Weights of a small mixture-of-experts language model, trained from scratch on English Wikipedia: a softmax router.
Below are experts of layer 10 (counted from 0) of a mixture-of-experts language model. Rows are named router (the router's row for the expert), gate (a neuron's input weights, with its number), up (a neuron's input weights, with its number) and show model dimensions 0-159. Each number is 128 + 32 x the weight over its row's rms, rounded and kept within 0 to 255.
After each expert's rows: "gets" lists some tokens that make up at least twice as much of what it gets as of all text. This comes from a sample of Wikipedia text that the model never trained on. Tokens count by the router's weight.

# expert 115
router [102 141 128  89 160 100 109 139 114 124 138  98 142 118 184 175 145 105  79 114 127 138 110 192 121 167  61 150 179 137  97 149 125 141  99 189  71 146  79  92 112 137  95 116 134 126 136 169 111 135 140 235 161 163 143 134 187 148 109 102 104 125  98 117 167 151 128 167 159 122 113 146 124 120 139 138 151 103  99 156 114 131  97 113 112 134 132  90  74 106 169 190 129 157 171 143 122 203 131 155 131 184  94 136  84 159 147 124 173 109 151 155 114  73  76  62 125 129 121  68 185 130 100  72 129 155  57 152 121 131 114 156 173  48 108 141  60  99 134 143 158 169 133 106  95  74 113 143 157 120 115 151 130 147 139 126 101 128  94 170]
gate0 [ 65 142 122 214 173  97 151  84 156 203 176 138 130 174 138 120 119  88 119 173 125 100 135 160  82 161 140 151 124 138 185 141 132 119 126 161 106  96 100 160 101 128 137 121 132 145 146  99  98 178  96 104 118 128 148  73 159 177  97 118 132 154 102 106 148 144 165 128 104 108 113  99 129 107 179 104 130  96 147 132  79 146 149 108 163 118  69 134 101  78 177  96 162 140 138 139 137 141 152 165 145 141 164 106  59 154 128 118 105  99 159 121 163 117  62  86 155 109 201  33 202 105 135 163 120 168 113 128  92  94 118 134 134 119 126 138 150 171 189 133 153 155 122 111 171  71 120 142 137 146  71 180 119 130  98 135 105 171 178  74]
up0 [ 92 133 104  91 102  98 128 120 195  78 165 130 105 105  90  84 109 118 141  73 121  97 140 235 149 118 184  71 144  94 156  87 110 112  97 116 125  74 122 156 163 143 133 148  73 124 121 111  96 145  96 111 163  52 182 184 167 157  56 128  85 135  89 144  74 116 148 105 131 138 169 109 184 117 110 161 136 142 160 189 116 127 189 186 147 119 170 106  93 148 106 110 100  95 135 128 163 162 127 115  88 121 144 164  94 163 114 117 128 146 123  74 137 209  80 190 121 163 185  60 122  94 161 123  87 120 115  85 122 111 114 124 135 126 104 126  95 118 122 121  90 159 145 124 146  95 100 111 119 126  96 112 124 161 132  99 120 117 111 146]
gets: "Mc", ", ", "K", "St", "S", "Sch"

# expert 36
router [134 188  90 124 128  88  83 130 167 106 163 133 129  70 135 113 131  95 113  78 122 127 130 176 123 193 127 120 162 143 138 145  81 200 108 221 145 113  46 127 135 131 114  99  85 156 133 143 122  96 101 169 153 117  93 115 187 136 129 106 134 106  68 130 151 173 144 179 128 164 100 136 148 101 146  78 155 150 109 118 133 157 144 104 113 145 144  93 131 111 200 103  74 169 185 108  79 171 153 153 173 139 127 159  94 118 144 127 129 175 114 141  97 120 112 130 109  90 130  80 179 134 118 144 141 132  22 146 118 136 160 119 168  89 113  94  94 166 143 136 139 135 113 139 132  90  94  89 186 196 118 128 175 195 113 163 103 121 124 146]
gate2 [ 84 165 143 143 156 148 111 103 164 138 118 135 125  96 150 127 108 108 183 102 154 125 121  72 119 115 151 187 123 142 142  79 169 138 163  95 124 112 119 144 116 101 156 108 172 117 119 117 113 163 116 120 127 111 137 141 159 150 160 151  65 111 107  83 205 108 162 191  88 102 105 152 132 107  89 178 145 135 129  85  94 169 140  50 187 129  93 178 117 193 140 115 131 125  97 130  72  98 121 158 164  76 160 114 130  98  90 160  95 124 125  87 136 142 133 153  96 154 140 133 141 151 127  93  94 128  46  98 162  63 126 143 230 129 166 118 112 123 151 133 128 132 121 126 113  45 135 104 184 103 170  80 178  54 127 113 143  97 111  88]
up2 [143 128 104 130 161 149 148  74 117 144 171 118 135 148 133 125 155 145 117  98 139 122 137 157 129 133  91 108 148 182  93  55 119 178 113 101 120 167 149 130 100 141 145 110 161 160 145 113 154 109 138  83 113  96 117 113 126 130 136 141 144  98 107  93  80  83  89  60 126 124 152 100 139 130 121 105  43 134 154 159 177  89  95 137  65 155 184 142 111 142  64 103 114 120 173  33 149 193 163 104 142 154  88 135 188 145 124 112 117  71  72 106 131 153 122 124 132 103 108 128 120  62  94 158  88 157 183 137 119 185 126 147  52 142 110 117 161 113 148 110 110  54 145  97 147 187 144 114  51 158 155 141  99 134 114 164  89 168 102 154]
gets: "|", "P", "h", ")", "a", "Kh"

# expert 104
router [135 170 124 143 159 115  88 138 158 129 172 137 100 114 143 204 143 148 135 112 115  73 118 168 167 171  98 122 157 124 106 127  77 174  97 217 134 122  40 124 140  91  92 117 122 154 117 163  98  94 126 193 175 131 118 117 165 147 137  98 136 112  97 141 146 159 143 174 130 199 122 143 108  74 135  80 119  97 137 163 132 123 104  99 128 163 132 105 144 163 210 145 100 153 164 175  84 123 138 170 147 164 130 141  81 143 172 154 153 190 119 162 135  79 111  99 104  53 156  79 185 118 128 118 140 130  61 139 116 108 139  76 171 101 109  64  85 162 100 139 147 134 133 147 121 113 143 147 151 178 133 129 139 196 125 159  99 119 101 152]
gate0 [ 48 142 127 113 125 167 101 153 110 104 194 157 103  80 132 168 157 174 133  99 175 138 116 153 128 102 173 133 126  68  87 151 167 113 119  91  88 105 113 137 180 120 128 127 126 182 142  39 106  73 142 199 128  93 128 129 115 137 161  98 119 190  65 127 104 129 100 142  69 138  99 140 159 145 155 122 145 197 138 172 119 131 122 107 190  87 110  74 132 139 132 129 158 115 175 118  96 160  52 140 137 145 146 122 141 133 154  91 104 180 158 196 145 156 147 134 143 149 150 175 110 109 139  97 106 133 143  91 111 121 130 113 180 137 167 139 150  96 107 141 152 123 143 148 156 108 121 126 103 162 123  91 123 114 118  81  83 141   8 144]
up0 [170 112  48 179 159  92 105 111 118 143 165 115 145 148 108  74  59 121 144 141 122 113 103 118 176 126 143 117 144 191 157 141 151 108 118  65 156 193 148 130 148  85 135 146  58 144 139 167 115  98  88 131 132  98 199 124 117 185 106 170  79 144 105 154  63 128 210 101 122 106 156 122 133 129 121 163 111 119 128 147 123 183 113 170 108 131 164 138 184  58 114 124 170 151 161 130 139  91 147 110 140 152 125 124 128 173  95 139 118 147  56 157 139  91 109  89 120 149 154 119 172 113 139 204 117 104 145 137  90 161 108 191 171 120  56 104 113  88 106 107  89 117 143 136 170 151 106 120 168 139 159 128  82 107 152 164 122 109 108 173]
gets: "K", "R", "B", "S", "Sh", "N"

# expert 151
router [138 164 121 103 108  85 125  99 129 142 184 176 134 160 160 161 134  84 116 138  88  96 135 201 154 205 158 119 156 113  90 120 101 146  73 184 128 176 100 143  86 147 165 102 122 126 128 142  96  91 149 156 191 110 136 111 130 152  81  69 140  88 104 158 122 139 170 175 120 142 105  98 150 103 124 115 127 105 124  81 100 154 132 129 147 144  85  80 103 164 169 169 123 114 184 156  90 146 192 166 165 156 133 170  49 126 141 103 159 137 106 153  94 139 127 126 161 125 149  67 170 127 156 154 156 121  28 163  80 112 144 143 174  71 110 136  97 114 160  84 197 137 145 119 141  77 104 105 101 156 133 131 175 131  87 113 136 115 121  92]
gate0 [120 166 130 102 114 138 133 149 177 123  74  81 121 178 165 114  99 151 108 114  86 146  83 144 129 190 116 105 129 113 177 123  64  90 106 138 134 143 156 104 146  80 130  78 212 143 148 149  59 138 135 113  98 119 164 209 127 153 141  74 149  79 128 130 113 153 100 148 183 116  90 110 115 164 181 130 121 106 165 146 111 150 120 108 185 129 182 152  81 129 129 210 116  86 181 134 154  89 152 149 140 139 118 156 138 192  88 156 137 152  98 104 132 175  82 135  79 114 116 150  92 171 172 162 161 121 139 170 154 198 133 120 144 153  91 136 123 106 126 142 160 101  56  98 155 114  42 106 125 159 124 106 115 117 127 145 132 151 102 121]
up0 [172 129 131  96 127 135 114 155 159 145  83  63 139 166 106 106 180  82 162 142 106 130  93 124  93 129 146  91 142 148 175  94 112 104 103 111 146 100 127 132 234 101 145  84 186  98 159 122 113 157 164 102 137 169 159 222  81 133 140 125 166  55 137 161  95  89 160  91 161  87 152 149  99 151 133 104 104 140 174 156 141 144 215 102 204 168 142  94 112 191 127 118 103  99 150 136 164 158 111 138 106 115  90 128 135 142 125 149 168 141 103  85 102 121  96 183  93  94 140 194 130 102 120 144 170 118 124 143  85 138 160 100 119 171 121 145 138 103 116 157 159 135 110 137 131 112  84  69 160  98 160 130  94 153 110 119 115 123  72  81]
gets: " ", "1 ", "0 ", "2 ", "3 ", "4 "

# expert 50
router [119 148 152 148 133  36  97  94 187 113 116 151 121 138 179 172 145 170  91  97 134 128  61 155 143 214 103 141 130  94  82 133 102 156 118 129 128 133  72 101  90 148 172  92 106 152  83  95  79 115  71 186 211 151  89 112 150 154 156 106 114 130 172 132 148 128 125 156 159 175 112  98 169  80 120  95 132 104 109 124 104 107 150 107 145 131 103 125 114 131 158 142 118 164 184 109 127 139 110 151 147 155  49 117  97 134 153 112 127 125 145 164 145  68 117 109 130 108 155 102 165  84 135 137 142 155  73 178 122 168 120 161 139  55 141 175  60 119 154 114 114 113 102 132 143 115 139  84 192 132 172 131 155 166  94 149 126 114 129 201]
gate2 [116 134 111 132 181 113  68 124 127 119  90 161 172 185  83 159  84 133 122 156 131  90 127  77  90  71 160 159 136  77 110 137 155 169 114 137 127 121  93 161 133 133 121 143 105 103 201  95 136 144 121 191  78 148 128 142 144 176 137 165 134 192 123 110  91 108 139  97 155 109  98 127  77 163 156 142 154 111 142 132  91 110 138  76 138 104 143 131 133  96 136 119 172 132 150 164  69 176 140 122  98 133  98  89 153  91  88 102  77 153 180 141  49 126 146 148 130 133 152  99 151 134 143 147 138 121 128 116 121 122 127 142 131 113 136 207 153  52  96 104  93 161 117 108 144  97 188  96 223 178 143 145 192  74 112  80 103 160 122 186]
up2 [169 142  91 158 129 101 132 168 139 128 149 151 118 193 127 146 124 145 154 180 139 131 201  76  99 203 133 115 118 108  77 121 112 152 159 113 165 149 141 139  63 134 145 117 157  46 128 118 175 122 141 121 118 138 115 127 144 153  96  99 191 142 106 125 104 133 126 132 144 136 132 174 105 141 133 129 217  68  95 138  93 122 116  90 142  95 136 160 100  90 156  87 122  65  91 139 174  71 138 157 149 102 168 145 134 101 117 154 117 148 151  87  78 123 144 165  94 131  97 102  97 148 101 115 160 119 114  81 170 114 127 140 128 146 118 155 224 109 184 107 183 129 198 174  85 125 133 125 170  87 137 165 149 116 181 159 157  76 171  86]
gets: "form", "inter", "For", "ex", "for", "de"

# expert 40
router [142 122 126 144 147  91 131  82 147 122 172 134 144 156 189 127 130 126 132 107 118 118 111 175 165 145 100 150 133  88  76 101 108 207  60 179 134 112  66 142 127 133 143  93 100 145  87 147  91 119  84 166 165 156 129 121 150 130  88 125 128 125  97 146 119 179 146 188 171 125 107  94 153  90 122  89 155 108 109 123  87 122 138  90 161 175  97  96  73 124 135 167 123 146 201 135 130 163 194 141 136 157  97 150  53 150 133 105 128 165 106 126  98 120  83 111 106 118 124  87 111  54 157 134 170 134  97 135  97 133 159 162 181  17 131 119  61 134 140  75 121 135 114 109 105  71 104 109 151 169 165 134 124 145  93 172 123 152  80 163]
gate3 [ 86 114 116 165 155 163 123 113  89 176  14 131 188 226 143 139 128  89 114 121 120 123 169 112 115 134  95 145 128 151 165 110  88 151 136  82 178 111 139 155 130 139 147 131 214 119 140 169 126 131 182 131 142 110 133 121 127 153 123  70 144 106  96 121 120  49 132 132  86 158  89 157 155 109 119  73 127  70 154 144 158 135 134 161 152 100  91  69 157 110 179 105 155 120  62 101 114 161 110  71 129 156 165 126 160 135 104 128 131 135 125  93 101  65 175 139  84 172  94 138 124 154 108 103 145  94 136 115 137 122  85 147 108 149 149 126 138 106 124 115 166 151 128 152 120 101  63 127 139 132 177 170  82 128  78  81 135  74 108 179]
up3 [116  97 103 158 116  36 152 133 137 148 179 149 170  90 150 144 153 137 153 120 135 150 118 178  91 111 108 145 173 129 105 123 150 125 138  71 103  87 121 107 137 108 134 135 148 160 104 100 134 161 150 141 133 200  73 100 153 104 106 105 122 138 171 154 150 103  13  66 129  80 197 139 136 149 133 105 169 105 123  95 122 202 204 135 136 152 146 130 137 175 103 133 137 151  84 127 188 119 138 116 147 129 138 112 116 106 154  81  88 148 128  92  78 112  95 133 118 107 150 191 119 116 106 149 135 124 138  75 191 188  95 132 108  91 183  99  96 115 168 161 112 144 153 163 132 154 129 115 149 124 183  58 140 133  90 127  79  91 150  86]
gets: "| ", "; ", ".", "+", "|", "−"

# expert 160
router [131 187 125 109 114  38 127 104 154 145 181 129 122 123 139 128 126  97 128 134  72 100  90 157 134 206 131 127 156 139  99 147  86 145  70 180 139 185 117 132  98 124 184 131 154 137 123 128  92 114 141 158 189 141 122 121 128 160 111  76 132 116 123 158 153 132 156 163 120 125  92 153 150  83 124  82 138  94  89  80 108 128 131 126 158 127  93  37 103 142 203 139 109 156 182 163  91 165 182 155 152 175  71 144  77 130 123 132 151 155 119 153 117 136 143 148 146 132 160  75 174 118 129 139 156 129  52 136  75 123 176  96 146  50 119 100  90 128 178  92 175 136 157 121 120 136  68 109 126 134 159 130 186 154  90 129  93 109 120 101]
gate0 [ 60  74  79 119 164 182 133 105 138  94 147 166  34  84 129 132 165 128 129 129 109 101 170 105 206 120 154 123 109  95 124 168 115 107 112 164  85 148 120 136 148 104 135 108  96 115 140 145 135 153 113 158 128 121 141 114 135 189 117 139  92 140  96 204 167 132 128  97 141  74  90 146 178  85 142  96 173 138 147 134 122 100 100 105 192 111 153  89 181 141 137 162 131 113  88 141 151 100 114  80 104 193 169 111 145 228 133 182 192 117  88 126 173 133 143 134 139 107 119 103 110 148  90 112  60  96 155 119 146 105 160 100 139 127 148  84 144 144 139 121  96 115 103 151 185 129 112 168 136 178 143 121 131 171 133 184 146 121  62 124]
up0 [156 123 141 123   4 157 120 153 169 178 106 118 151 186  99 104  73  54 121 140 145  76 119 136  85 129 140 129  89 101 103 136 104 126 157 147  73 139 147 123 157  99 160 154 209 117 119  84 152 168 102 150 160 143 142 143 132  99 144 127 157  85 160 160 106 114 131 153 100 140 129 184 125 119 116 163  81 157  82 149 111 132 123 102 109 159  43 153 108 108 118 138 152 121 199 108 160 149  92 131 143 107  77  94 159  58 143  96 114 131 188 114 108 151 111 128  74  86 134 117 126 159 111 175 102 167 128 153 123 151 106 149 168 128 121 170 116 172 190 106 207  85 140  64 131 150 137 138 124 138 101  68 132 114 159 121 110 128 141 127]
gets: "1 ", "2 ", "3 ", "5 ", "0 ", "6 "

# expert 213
router [141 160 145 132 121  81 129 101 123 143 185 141 137 107 163 146 164 117 145  79 106 100  86 152 150 136  86 173 152 142 107 129 122 186  89 218 125 147  60  92  99 136 137  72 110 144  78 147  91 108 112 167 157 147 125  67 119 128  79 128 143 108 124 115 173 115 142 149 159 156 106  82 146 134 114  80 178 109  85 103  88 129 125  94 176 142  99 122 101 156 166 160  95 167 194 163  94 180 160 167 147 174  99 162  93 139 133 114 134 140 164 161  77 120  71  81 160 142 129  38 120 107 155 160 142 159  89 153 120 113 113 121 161  48  99 141  97 136 163  61 160 124 102  92 126  78  92 111 176 154 105 142 114 152  97 143 157 145 115 114]
gate0 [ 96 120 135 161  86 117 130 117 127  94  97 147 170 126 110 157 171 109 107  83  68 106 130 108 117 133  67 164 126 145 130  70  98  83 153 119 173 144 105  98 123 134 179 117 148 147 123 162 111 129 156 114 123 110 140 117 104  99  81 140 110 104  89 163 153 152 136 124 113 148 132 127 147 119 134  33 134 112 161 119  81 155  83  96  86 141  62 217 147 212 180 151 130 102  99  39 116  93 150 119 168 145 138 101 130 107 173  99 108 153 147 145 110  71 140 138 149 109 109 128 114 166 152 114  97 161 135 115 158 128  65 156  75 141 149  69 102 175 119 147 115 138 156 104  77 128 130 131 162 118 255 171 131 135 101 111 122  97 123 112]
up0 [184 136 103 111 192 138 132 135 134 183 140 166 115 118 131 125  67 133 182 114 152 113  89 133 132 131 171  87 138 157 127 157 130 157 149 119 105  72 176 138 138 171  95 106 127 118 162  80 153 139  97 172 163 157 115 157 134 145 156 126 154 201 190  98 118  98 120 135 108 145 149  93 122 127  59 176 104 198  66 173 167 147 139 133 154 135 176 101 123  60  98 133  97 150 152 175 175 123 119 121  92  68  97 124 103 116 103 182 176 127 114 110 155 165 166 124 159 136 145 166 137 102 157 183 181 113 120 175 157 116 155 135 171  99 202 175 132 111 144  98 110 124 161 166 157 130 113 110 105 108  44  75 130  72 136 148 118 160 124 138]
gets: "| ", "; ", "(", ": ", "– ", "\" "

# expert 52
router [152 139 127 138 127  75 114  97 156 142 185 156 110 159 147 149 106 135 182 103  68 113  97 128 140 191 139 130 137 122 131 136 122 143  71 183 144 145 117 123 120 126 143  70 148 145 118 166  96 101 125 195 134 140 109 113 145 147 117  64 113 142 111 136 117 158 154 143 125 155  89 106  77  59 125 111  94 129 127 122  82 104  95 124 124 139 123 111 107 142 176 172 100 142 166 144 109 164 210 195 134 106 125 170  27 120 145 128 175 156 148 216 126 107 140 150 155 118 137  63 145 115 164 124 174 139  47 125 100  73 164 115 171  22 160 115 107 138 187 122 117 100 152 158  99 133 122 101 116 186 145 124 162 133 119 132 124  97 113 125]
gate1 [ 73 148 152 141  92  54 106  83 136 122 118  90 125  89 155 181 148 124 125 126 145 100 143 131  83 158 140  86 126  92 129  97 149 148  99  99 168 154 112  15 169 100 145  86 137  53 139  78  65  70 128 135 127 129 139  97 163 143 128 115 125  76 129 145 158 121  80 128  86 202  79 149 108  98 150 144 141 150 150 198 148 112  96 110 155 168 154 157  70 184 111 131  97 135 134 204 182 160 109 104 143 167 156 151 144 191 156 168  95 154 118  89 156 113 114 128  89 165 115 143 144 136  65 156 170 175 138 148 132 116 164  78 159 126 136 117 135 140 101 128 151  99 173 136 164 108 164 165 162 128 122 128 166 145 124 169 132 116 122 137]
up1 [114 127 182 148 140  93 141 104 108 108 139  77 137 108 124 106 141 151 174 123 134 160 180 104  62  79 193  94  75 123 183  99 116 139  91  66 180 155 153  97 106  96 168  95 114  94 143 182 126 137 113 104  97 117 161 150 108 150 129 133  95 120 111 205 113  80 127 127  77 187 104  74 149  89 135 177 119 160 159 129 108 147 100 181 117 141 171 122 102 125  86 154 143  91 119 142 129 131 143 114 131 126 171 148 118 152 117 175 125 190 152 124 173 110 126 166 170 130 106 131 150 118  92 157  94 133 135 137 115  71 143  81 157 124 194 102 181  93 116 145 121 102 135 185 181 103 185 195  95  49 141 107 115 100 109 193 120  90 131 146]
gets: " ", "1 ", "0 ", "2 ", "3 ", "\n"

# expert 2
router [121 128 134 130 167  58 116  80 136 145 153 139 104 167 175 164 180 101 120 140 101  93  69 154 147 152 119 118 130 159  73 126  97 128  69 162 116 149  81 121  86 124 166  89 149 137 111 135  98 136  78 143 218 177 134 137 127 154 110  76 139 105 154 131 130 141 155 156 135 142 122 145 157  92 132  66 145  84  98  92  94 124 129 109 137 156 143  62  87 154 176 109 125 162 152 160 125 180 190 162 156 150  96 102  82 140 127 141 133 166 116 142 118  90 144 128 160  98 158  85 151  95 117 125 173 124  85 131  64 139 184  68 125  66 129  97  65 163 187 103 147 123 171  67 118  98  75  78 168 129 164 131 162 169 100 145 118 120 103 156]
gate2 [131 153 117  78 159 148 140 159 114 112 106 121 123 136 151 135  94  99 121 161 166 146 108 122 142 158  82 132 138 156 127 161 196 181 143 124  74  75 146  78 156 134 131 119 167 193 101 136 150  88 105 155 142 159 159 151 129  90 106 111 134  28 140 130 175 136 144 174 166  66 131 146 136 130  44 128 109 159 112 155 141 128 159 101 146 151 172  94 150 107 162 128 144 118 151 120  98 243 105  90 158 127 110 103 146 133 128  80 142 170 116  92 114 143 136 101  80 131  98 100 161 157 143 118 110 122 115 189 161 150  62 121 147 100 149 103  66  64 161 109 137 131 114 128 182 166 146  82 140 205 139  94 152 184 118 137 107 179 123 155]
up2 [163 118  90 155 168 133  76 121 191 143 117  93  92  96 136 174 121 180  73  38 191 113 130 157 104 125 114 111 121 110  51 135  71 140 113 146 115 156  81  89  80 150  83 149 133 151 109 139  95 180  45 129 150  82 123 106 137 157 173 211 158 152 120 116 147 147 118 173 156 137  52 131 135 133 155 124 149 166 135  98 107 119 105 125 141 123 110 129 122 131 110 157  67 108 136 164 120 123 131 205 133 105 174 151 153 149 146 166 118 124 137 182 108 122 115 100 141  75 145 133 154 123 192 170 128 134 111 104 122 124 125 127 173 112 123 152 135 166 187  71 161 133 136 156  41 114 130 154 163 101  85 168 106 125 131 133 145 113  76 122]
gets: "a ", "the ", "his ", "first ", "an ", "th "

# expert 98
router [132 140  91  93 138  53 125 101 135 155 166 151 108 141 216 135 141 114  77 153 125  92  83 152 151 181 102 130 171 138  97 117 112 163 113 179  85 117 102 103 134 137 168 102 119 111 119 158  49 113  95 196 157 124 136 109 200 148 131  85 132 113 115  97 128 155 144 169 147 167 118 165 108 130 190 117 153 105 125 148 117 100 115 134 110 119 111 102  98 133 160 174 108 132 174 153 118 193 156 172 163 182 113 171 114 129 127 117 173 128 129 143 116  74  57  97 165 106 151  85 197 119 127  97 113 186  72 148 120  99 151 146 180  65 120 121  70 145 136 111 155 100 103 128  98  96  56 103 158 134 120 192 132 178 134 122 135 135 113 165]
gate0 [111 169 134 142  88  84 164 120 145 152 145 148 138  91 160 121 158 136 110 120 128 124 160  69 111 136 130 110  69 141  79 176 103 117 173  92  89 116  85 131 134 183 154 135 138 104 108  60 169 159 139 116 131 148 129  96 170  83 156 117 159 153 160 127 110 150 151 112 114  86  97 126 121 104  78 114 148 141 129 127 115  88  73 132 183  67 146 142  98 114 122 108 121  87 146 151 162 125 129 147 154  90  66  95 140 108 152 152  73 126 121 186 191 147 192 125  86 172 131  88  98 141 115 110 108 134 141 170 161 150 177 148  42 133 149 138 107  99 153  90  52  87 130 105 115 175 117  84 172 160 187 138 109 150 133  92 129  90 182 221]
up0 [116 124 125 101 109  90 102  63 134 154  69  95  91  98 158 132 130 114 133 150 114 167  99 144 128  74 131 156 162 122 113 142 120 166  88 105 116 131 103 148  97 128 110 134  70 175  94  90  46  74  73 105 116 125 142 160  69 169 143 118  89 130 138  98 110 131 160 121 194 127 110 125 112 134 132  95 132 135 112 126 103 149 167  87 119 137 162  85 107 139  88 143 149 123 139  43  97  96 142 140 178 120 140 154 126  53 156  99  87 106 222 108  54 112 164 127 136 111 115 132 113  95 149 192 123 136 144  54 114 157  97 148  81 129 144 128 144 203 186 120 152  74  59 141 119 120 101  89 134 100 128 125 155 177  71 143 113 132 123 146]
gets: "L", "Mc", "B", "Sch", "M", "K"

# expert 59
router [ 91 118 134  92 157  76  81 120 159 138 141 162 105 151 169 172 170 120 112 108  94  83  98 142 153 138 123 116 177 111  79  97  96 136 116 201 128 176  94  54  63 135 124 131  93 147 105 140  96  97  91 156 191 189 160  89 166 121  76  98 142  72 118 150  94 168 173 150 134 135  95 118 132 105 146  69 121 123  85 125  98 128 126 125 103 188  84 112  92 162 164 123  88 106 156 173 113 135 147 142 143 154  96 110  62 146 151 128 140 132 102 147  87  88  81  90 126  81 144  83 191 128 162 104 137 183  50 106 116 113 137  87 144 100 142 147  62 174 186 103 173 145 136 124 129 104 123  96 161 165 115 136 149 151 124 157 121 151 121 113]
gate2 [143 114 147 150 129 133 116  46 142  63 124 170 115 113 111 199 138  70 169 216 172 132 121 106  82 114 137 120  98 103 173 127 172 116  63 130 154 101 159 122  62 139 190 109 132 123 122  83 154 156 114 141 177  71 139 125  88 152 125  99 119 127  98 140 160 125  80 107 173 174 166 146 147 110  88 144 124 110 105 110 135 157 111 153 132 163 200 147 105 135 201 145 148 192 126 193 151 159 169 141 125 102 149 142  73 135 128 134 154 144 120  86 137 148 144 160 155 148 128 105 117  69 101 144 107 144 106 157 148  93  76  63 126 105 126  83 137 107 132  91 111  96 154 107 142 124  80  50 192 154 117 123 130 149 115  76  96 112 107 125]
up2 [ 95 114 142 101 119 135 126 123 126  99 122 162 121 142 145 143 132 110 117 121 107 200 121  72 121 115 144  80 111 121 123  98 163 106 133 130 156 142 161 110  54 152 123 136 118 126 155  99 154  86 134 128 187 125 180 154  89  88  68 149  92 155 159 170 160 139 117 129 181 122 138 189 165 142 176 136  83  99 112  91 118 174 115 142 120 202 156  95 101 176 128 151 136 136 132 203 179 152 183 153 115 140 130  90 111 134 174  98 107  81 169 104 102 156 149 206 126 174  59  82 144 112 105 119  88 178 107 130 109  59  55  92 125 105  98 129 126 103 188 108 153 126 175 125 142 145 175  87 185 188 107 111 135 150 139 102 148 166 118 100]
gets: "\"", "The ", "e ", "y ", "s ", "o "

# expert 243
router [123 157  93 112 174  42 100 142 179 149 165 139 105 137 174 201 105 164 113 108 141 134 127 133 120 163  72 100 158 157  90 109  81 161 130 142  81 159 108 161 115 130 151 131 142 112  72 113 102  87 116 197 149 219 107  97 179 167 133  92 176 107 125 180 152 136 109 149 128 162 138 134 102 103 153  85 196 111  85 145  52  94 114 105 143 167 145 134  71 129 147 180  95 177 161 158 123 134 106 164 137 147 124 130  95 144 117 106 123 159 112 133 123 104 115  95  89  88 160  99 154 120 116 159 133 152  50 132 132 179  96 137 128  76 149 119  41 155 124  69 143 108 123 146 161 123 134  76 165 143 137 155 164 144 115 149 116  89 122 146]
gate0 [122 141 110 147 113  78  82 136 167 116 175 125  84 142 131 108 118  87 148 120 176  77  95 121 150  72 119 123  87 112 106 151 175 106 189 134 138  33  82 110 104 156 102  56 126 188 105 103 156 154 122 130 125 130 117 117 128 187 161 130 107 152  63 116 167 160 141 115 107 106 159 132 129 143 159 120 132 104 142 114 123 115 108  73 131 113 115 171 116 156  80 118  89 193 127 161 151 152 141 100 128 162 115  89 147 208 147 152  99 143 178 111 102 112 168 195 161 146 148  87 118 144 124 153 112 101  96  98  43 162  95  86 138 125 181 133 140 180 117  61 137 105 127 134 130 126 134  74  81 130  59  74 155 127 125 158 113 130 147 186]
up0 [ 83 168  80 122  87  67 110 139 182 129 162 116  21 105 109 101  75 148 150 105 162 112 153  98  96 160 140 121 117  51 138 142 179  86 155 114 136 112  89 158 115 151 106  94 133 117 107 128 117  89 159 121  78 139 115 136 128 174 136 173 127 126  99 104 146 152  85  82 100 122  89 128  86 106 140 114 139 133 133 170  87  54  86 128  92 119 122 196  81 154  94 154 127 140 112  98 125 136 124 103  57 127 147  66 166 175 122 119  91 134 203 104  74 144 122 167 128 147 130  76  94 166 131 141 122 144 114 108 119 154 114 141  97 150 155 144 125 153 129  43 123  89 143 183  98 110 169  78 107 138  98 127 144 112 155 150 146 101 144 198]
gets: "s", "es", "e", "ers", "st", "ts"

# expert 29
router [127 180  93 111 124  95  91 112 165 113 155 105 135 120 142 189 120 154 105 164 116  94  90 168 159 198 104 130 160 125  78 132 134 143 140 210 135  82  51  73 118 128 102 125 133 141 137 145  59  82  91 230 207 164 111 103 176 121 128  93 145  77  99  90 155 131 169 173 150 168 124 113 111 124 142 144 143  72 113 136 147 112 132 109 160 171 132 102 126 108 191 120 117 177 200 166  96 145 100 149 147 134 101 144 110 137 129 146 163 143 154 126 133  93  75 102 123  90 126  67 167 120 132 134 113 174  49 148 100 105 180 101 141 103  99 126  93 128 151 136 138 161 114 113 134 132 104 109 175 192 126 134 152 159 161 136 126 132 134 157]
gate2 [218  97  86 124  98 120 167 155 137 125 157  63 177 120  89  95  97 123 104 134 107 173 167 164 162 175 143  80 105 114 181 106 158  62  70 154 150 123  84  90 151 178 129  97  80 120  97 129  88  76  79 111 119  85 187 151 156 145 117  92 182  90 116 121  89 114 115 117 101 170 139 184 103 115  78  95 124 136 149 129 138 110  82 112  99  99 152 109 162 108 116 130 165 124 174 105 148 106 160  97  90 130  93  80  82 125 119  89 166 186 187  94 151 114 107 161 145 110 120  78 111 174  92 100 145 127  96 135 159 161 165 155  84 148  88 152 109 119 117 117 181 108  82 111 148 132 125 132 179  90  77 165 138 168 129  98 127 117 118 128]
up2 [132 172 100 104 139 136  90 170 113  98 136 150  85 109 107  84 116 137 159 162 172 111 131 133  71 128  85 133 170  91 112 136 159 120 150 199 162 168 171 131  92 150 126 121  63 131 112 191 109 138 115 110 119 123 148 141 158 158 143 111 177 120 115 200 104 135 123 129 100 135  80 144 140  83 160 131 103 129 128 174 112 133  63 170  97 125 112 176 150 160 136  91 180 112 111 152 101  90 131 121 101 112 135 161 105 217 158 100 175  83  94 131 105 126 101  84  98 167  68  40 130 121 143 154  75 121 116 134 106 200 174 162 117 119 110  83  75 109 137 130 109  86 168 114  93 134  72 154 128 156 170 166  94 178 144 106 158 161 108 182]
gets: "K", "Y", "Sh", "H", "N", "Ch"